Weights of a small mixture-of-experts language model, trained from scratch on English Wikipedia: 61.5M parameters, 64 experts in each of 12 layers.
Below are experts of layer 2 (counted from 0) of a mixture-of-experts language model. Rows are named router (the router's row for the expert), gate (a neuron's input weights, with its number), up (a neuron's input weights, with its number), down (a neuron's output weights, with its number) and show model dimensions 128-255. Each number is 128 + 32 x the weight over its row's rms, rounded and kept within 0 to 255.
After each expert's rows: "comes before" lists some tokens at least twice as common just after its tokens as in all text; "mostly gets" lists some tokens that are sent to it at least half of the time. This comes from a sample of Wikipedia text that the model never trained on. Tokens count by the router's weight.

# expert 39
router [177 187 140 111 157 159 110 127 114 141 134 132  88 124 163 159 145 117  97  92 159 141 128 162 108 104 161 163  94 106 107 128  94 173 102 103 112 179 104 171 171 132 117 140 133 171 181  99 107 154 100 145  68 110 152 100 141 152 147 102 150 120 147 149 224 145 117  81 148 158 152 112 117 153  69  94 125 138 142 108 121 107 129 117 105 121 144 106  82 132 138 136 133 127 115 140 134 103 170 155 121 133 187 153 122 146 121 115 138 187 113 161 108 121 150 166 138 162  97 135 182 119 105 163 178 159 150 123]
gate5 [174 126 111 113 169 115 101 172 142 119 130 146 100 163 128  78 121 117 150 125 138 165 112 120 105 138 195 117 110 143 173 103 101 153  93 143 158  94 155 146 105  24 135  81 120 161 153 109 184 132 138 139 169 131 179 115 159 133 126 116 116 145 143 148 137  63 203 132 132  74 175 125 182 113 128  98 110 126 145 110 174 128  87 130 142 223  71 145  86 114 104  79 104 134 106 169 123  84  87 108 202  65 144  71 168 150 112 104 142  93 123 172 118 138 108 108 116  98 162 114 151  93 143 131  64 113 132 116]
up5 [114 187 118  94 165  94 120 135 141 123 119 155  95 117 151  83 137 115 146 126 131  85 127  98 119 144 166 119 100 153 132 174 106 122 113 121 119  98 182 139 125  94 123 132 138 147 114 171 137 130 153 132  89 125 114  86 113 106 144 117 107 172 172 156 132  89 192  88 147 118 108  62 165  84  86  56  73 129  99 119 103 133 100 125 137 186 133 156 123 147 150 114 166  90 120 131 159 101 109 106  96 180 158  77 125 114 127 174 155 136 163 143 148 157 124 134  88  61 155 103 142 147 149 144 122  90 166 106]
down5 [153 112 146 121  45 120 136 126  95 132 167 100 120 133 138  80 126 132 164 122 140 149 107 156  95 171 134 152 159 136 151  89  98 119  90 141 131 121 190 130 105 166 159 112 197 156 104 102 106  47  69 118 145 128 178 115 104  99 116 150 127  68 127 175 105  93  90 145 154 129  74 186 165 147  78 151 129 139 192 183 120  69 126 150 185  77 150 133 144 145 105  59  84 145 113 146 105 147  59 152 155 154  63 153 136 197 161 149 155 107 133  68 151 126 116 137 101 137 152 162 119 127 120  74  96 145 127 184]
comes before: " to", "ed", " in", "ing", " the", " by"
mostly gets: " have", " but", " found", " used", " such", " can"

# expert 30
router [122 151 129 126 112  84 122 170 134  66 146  82 170 116 176 147 180 151 113  87 121 116 142 171 184  73 115 180 165 138 155 141 174 178 150 179 149 151  93 114 104 153  92 108 150 174 127 108 156 115 157 123 114 169 157  78  97 100 133 135 147 137 122 158 115 106 152 111 143 152 170 137 175 117 124 167  99  73 113  88  89  85 110 116  87 122 165 101 157 104  70 123 111  99  96 192  85 124 143 128 112 128 137 157 141 148 156  98 122 113 148 110 165 147 181  90 147 158 100 138 112 162 157 100  93 146 155 125]
gate5 [124 139 161 139 166 129 136  87 112 106 114 143 186 167  72 172 138 149 173 125 136 116  89 127 107 107  47 109 143 157 156  97 148 145 144 200 125  82 107 152 136 114 105 144 156 139 152 128 125 105 107 147 149 119 141 133 175  77 125  76 145 206 157 113  99 138 120 124 163 130 122 105  69 139 159  99  86 135 135 114 119  91 109 108 131  90  73 142 120 114  77 157 159 153  93 130 129 124  68 146 131 101 120 106 124  68 105 127 150  81 149 161 148 122  97 106 112 129 187 116  94 179 134 172  78 128  99 181]
up5 [154 172 130 112 165 210  91 148 158 129  70 131 118 187 108 160 123 133  90  90 191  95 153 143 162 139 102 120 119  92 155 133 118  60 133 181 143 143 160 175 140 186 132  98 125 142 123 156 127 106 134 186 169 112 127 105 120 142  77 130 113 131 153 175 185  61 166 132 118 154  88 102 114 157  94 109 153 154 149 127 114 119  96 123 127  74 127 114 118  94 163  85 129 118 142 138 243 106 119 106 142 114  85 138 181 152 147 137 122 112 163 166 158  84 198  95  45 153 112 112 135 140 149 150 135 112 114 129]
down5 [145 110 127 129  96 176 152 120  76 151 157 106  88  95 123 186 130 145 127 132 167 166 211  94 151 143 111 184 163 186 145 190 133 136  59 118 119 106 101 107 139 166 112  97 111  66 116 113 160 167 145 138 142  77 139 124 233  87 108 136 131 153 100 121 121 117 153  69 174 147 173 144 116 110 137 137  78 137  82 144 128 105 121 164 146 143 149 126 137 115 100 107  92 123 106 108 107 142 176 176 108 129 102 120  83  82 140 121 142 123 190 177 118 155 141 112 126 129 151 125 115 139 124  76  58 113  91 121]
comes before: " ", "\n", "|", " A", " S", " \""
mostly gets: " |", "|", ":", " =", "=", ");"

# expert 7
router [146 150 137 106  81 124 135 167 149 123 153 111 141  87 156 163 184 122 160  78 107 112 171 166 164 107 155 176 106 171 125 101 129 106 117 159 128 155  94 149 114 127 114 171 152 161 150  69 149 102 181 172  95 120 137  94 125 138 115 112 104 144 138 159 117 103 153  84 106 152 160 145 151 182 147 156 139 116 160  93 129  88 127 123 100 115 107 100 114  72 104 129 146 103  92 187 119  86 176 106 138 147 111 127 171 159 154 119  75  87 124 140  91  95 167 166 181 173 191 128 129  75 184 151 182 117 168 118]
gate5 [101 139  98  77 111 129 171  94 108 155 164 132 145 110  18 120 119 128 164 131 182 142 130  85 139 105 129  48 130  66  81 135 113  91 125 128 118  53 118 119 164 118 137  70 131  82 103 146  91 164 158 127 101 145  78 172 139  93 140 117  75 105 155 120 127 120 130 151 113 156 143 124 131  77  73 160 152 126 167 121  63 197  69  95 153  89 124 107 167 163 113 124 122 166 138 134 135 110 107 104 135  92  95 160  89  45  94 143 142 104 154 171 128 154  76 103 109  88 115 110 157 115 114 124 153 178  59 155]
up5 [124 106  99 120  87 170 185  92 192 119 146  99 141 178  48 148 121 147 181 127 172 148 134 129 175 155 115  82 125 109 117 110 124 124 165 126 107  98  82 140 168 142 143  71 152 126 161 100  90 169 111  70 146 105 126 134  80  45 100 144 105  43 140 117 133 138 149 144  85 184 110 160 126  63  78 202 152  81 125 135  73 156 106 110 153 128 109 120 139 119 148 150  83 186 112  98 148 123 107 126 114 106 111  86 110 130  85 202 189 106 151 167 123 195  96  88  67 132 153  76 108  84 132 174 115 133 144 194]
down5 [135 115  52 122 148 145 154 148 126 112 107 127 131 116 169 118 108  97 118 144 114 122 151 118 173 126 119  86 133 117 107 211 121 129 130 117 200 136 151 110 169 182 137 183 122 139  95 123 136  57  80  65 117 176 118 141  85 153 150 110 169 145 128 113 137 119 102  47 170  77 104 101 178 145  95 185  99 142 141 139 135 129 187 122 152  80 111 158 131 121 196 164 160 123 116 123 149  86 115 178 126 132 114  92 141 163  86 141 103 126 175 158 152 132  94 107 139 154  92 154 158 138 125 140 181 134  84 119]
comes before: " a", " in", " the", " to", " of", " not"
mostly gets: " was", " are", " is", " were", " be", " it"

# expert 9
router [172 167 143 134 141  95 135 152  45 137 145 135 142 101 165 167 168 144  74  78 146 137 196 135 102 103  56 157 100  92  96 177 102 127 136 121 125 159 116  89 135 112 179 144  99 161 149 125 157 154 161 171  94 128 146 130 111 147 193 155 187 148 105 100 168  64 149 114 129 107 186 181 112 193 145 162 108 158 153 100 136  92  95 171 108 113 158 125  70 139 164  98 168 148 122 169 169 112 135 143  81 135  64 165 142 151 112 169 116 133  73 103  58 109 125 104 109 171  87 148 139 161 145 107 177  86 147 171]
gate6 [ 92 129 165 107 136 104 172 127 135 141 106 134 116 167  88 142 181 125 127 143 137 139  96 101  88 172 123 108 128 136 127 101 131 114 123 117 133 156  26 139 114 143  93 143 171 142 139 188 166  72 156  84 112  91 120 130 167 181 182 124 148 144 164 175 118  75 142 101  57 139 149 242  83 127 138 121 118 151 143 114 113  97 121 118  97 153 205 171 154 140  89 131 138 152 122 124 154 118  64 138  86 162 108 125 159 110 175 206 117 106 124 117 134 132  89 112 160 126 127 107  79 155 201  64 138 188 117 193]
up6 [130 121  99 171 122 142 118 156 144 127 158 159 110 231  86 126 139 119 136 113 141 160  91 129 119 100 209 120 116 109  49 115  91  66 128  54  89 153  83  69 124 172  70 156 132 112 100 111 148 160 135 224  88 148 121 104 137 136 105 114 121 147 158 117 194  44 150 113 123 195 176 145 150  84 125 167 115 158 108  86 212 113 123  98  51 132 148  43 168 121 113 130  55 119 131 105 210 105 104 168 123 105 124 136 108 135 112 156 151 148 131  95 116 168 112 148 112 109 138  99 158  94  81 105 115 164  67 131]
down6 [ 75 111 119  78 137 121 128 138 105 135  70 108 112 139 106 147 181 137 125 143 144 147 182 116 114 122  89 132 133  87 143  92 124  59 122 143 152 151 147  82 128 135 165 112 139 142 199 127 109 149 115 138  90  98 159 155  86 133 159 164 177 108 148 193 140  77 164 110 125 153 158 144 125  78 126 170  90 142 165 147 127 108 113 176 107 162 163 153 180 198 120 172 190 126 185 157 152  92 125 101 105 130 130 123 163 182 189 138 137 118 137  92 166 142 134  88 171  99 105 107 123 150 213  47 106 145  65 200]
comes before: ",", ".", " (", " of", " and", " in"
mostly gets: "ley", " League", " University", " Party", " City", "ology"

# expert 19
router [159 158 154 167 148 123  87 162 169  84  93  78  79 142 158 118 156 173  95 104 108 132 163 160  84 107 163 164 165 134 169  89  74 154  87 161 101 155 100  99  86 167  98 109 165 166 166  87 164 114 107 159 128 163 161  99  88 174 164 122 152 133 138 134 150 138 155 101 163  85 163 164 132 154 144 164  86  99  83 124 163 100 159  96  93 100  75  99  86  98 157 112 114 174 101 153 165 103 162 146 161 132 124 144 171 162 166 154  87 131 127 108 179 104 174  85 160 168  90 124  85 128 165 145 170  92 151 143]
gate1 [134 133  93  47 112 145 134  86 123 171 113  60 117 154  88 115 110  81 107 103 159  79  95  43 127 168 111  92 107 108 120 100 140 121 132 146 177  68 152 136 148  99 120 159  94 124 153 176  85 120 191 117  97  92 109 160 158 101 106 160  83 121 129 117 156 147 123 141  93 127 146  60 134  94 130 124 151 151 132 125  86 168 123 138 150 160 163 150 114 142 133 174 112 107 126 118 113 228 124 131 128 102 112 103  83 101 133 137 155 108 137 126  78  71 125 155 130  95 139 135 156 169 143 134 161 155 117 148]
up1 [115 121 114 115 208 125 154 153 105 167 146 113  74  64 114  85 202 150 103 129 117 160 110 166 135 119 127 184 137 131 125 135  87 110 118 116 105 123 118  98 135 156 199 142 168 173 114 107 150 125 106 104 167 144 110 116  85 136 162 136 108 152 152 121 123  99 138 132 141 131 160 243 102 169 177 167  84 158  84 123 106 128 184  77 120 110 174  99 109 100 153  81 192 135 158 169 154 186 137 125 154 130  99 105 190 123 111 133 137 102  73 135 197 106 140  65 126 134 135 156  29 108 164 118 157 135 174  95]
down1 [139 120 172 115  61 111 181 131 138 109 145 164 127 116 154 111 118  97 164 169  88  43 104 138  74 115  99 133 149 119 169 108 151 130 168 106 146 120 117 185 119 126  75 143 150 119 134 182  97 108 152 158 120 150 115 144 163  93 150 102 110  75  97 145 163 116 119  98 146 139  66 104 138 106 136 104 178 171 166 113 125 126 133 154  97 100 131 154 119 128 124 155 167 101 116 136 136 125 135 109 111  98 148 134 113 158  95 144 114 102 148 134 162 115 149 109 183 176 186 158 159 149 115 137 117  97 137  87]
comes before: "|", "\n", " of", "-", " States", "all"
mostly gets: " d", "ist", " K", "F", "K", " w"

# expert 61
router [ 83 109 152 182 187 152 114 162 115  87 164 201 158 102 138 146 144 176 189 110  90 136 164 112 131 125 148 137 124 136 128 117 164 139 101 167 162 153 115 143  88 146 114 172 153 109 130 146 180 102  89 104 115 103 157  91 162 162  93 120 197 150 109  97  72 105 148 163 146 125  66 147 134 188 177 127 103 116 100 173  64  88 171 115 153 108  82 113 112 116  98 166 108 163 118 181 131 170 133 113 125 137 121  92 161 164  76 119  89 127 168  78  95 106 140  98 179 106 187 131 109 178 172 147 142 110 177 131]
gate1 [193 165 112 131 121  82 179 112 119  93 137 136 195  89 108 129 121  88 129 112 123 156 112  99 105 192 126  86 119 131  83 130 165 161 125 143 159 108  78 120 167 112 115 130 163 101  98 118 140 114 168 160 120 106 186 114  63 129 128 142 165 164 156 113 141 129 162 130  58 120  82 110 122 131 104 107 151 155 167 115 108  98 199 152 139 133 156 106 112 158  67 104  65  71  95 194 116  86 129 128 114 135 111 141  85 123  76 148 154 153  47  97  80 123 132 113 136 126 171  81 138  84 111 158 119 161  97 129]
up1 [129  99 203 119 196 196  77 123 148 107 152 146 133 136 129 130 178 138 148  83 124 189 127 190 150 120 120 128 107 160 130 159 124 133 108 154 100 125  76 156 121 130 183 120 157 156 150 143 132 140  95  58 133 192 105 172 133  97 176 115 154 146 159 135 147 102 119 117 147 122 138 188 132 141 128 132 117 111 163 147 110 120  84 117  97 115 128 145 123 139 115 161 186 135 138  95 141 104 112 187  91 172 122 142 181 143  96  94  90  87 165 115 143 125 134 122 146 143  67 143 152 210 110 102 157 128 101 112]
down1 [107 135 131 146 134  74 108 127 168 169  79 102 101 130 101  82 116 146  85 137 117 136 140 154 127 151 125 156 219  74 123 149 119 160  95  87  96  97 124 117 182 155 107  92 147 122 155 149 174  44 104 112 114 204 112 158 100 117  61  84 100  81 141 183 185 107 158  86 162  92 157 191 102 127 130 122 127 173  71 112 167 186 132 135  64  81 127 125 255 154 130 103  99  98 128 127 126  43  82 143 101 112 187 136 131 166 208 150 123 137 130  69 134 129 143  95 109 137 154 137 167  74  89 134  92 107 120 178]
comes before: "-", "\n", "|", "==", "===", "The"
mostly gets: "\n", "==", " \"", "===", "\".", "″"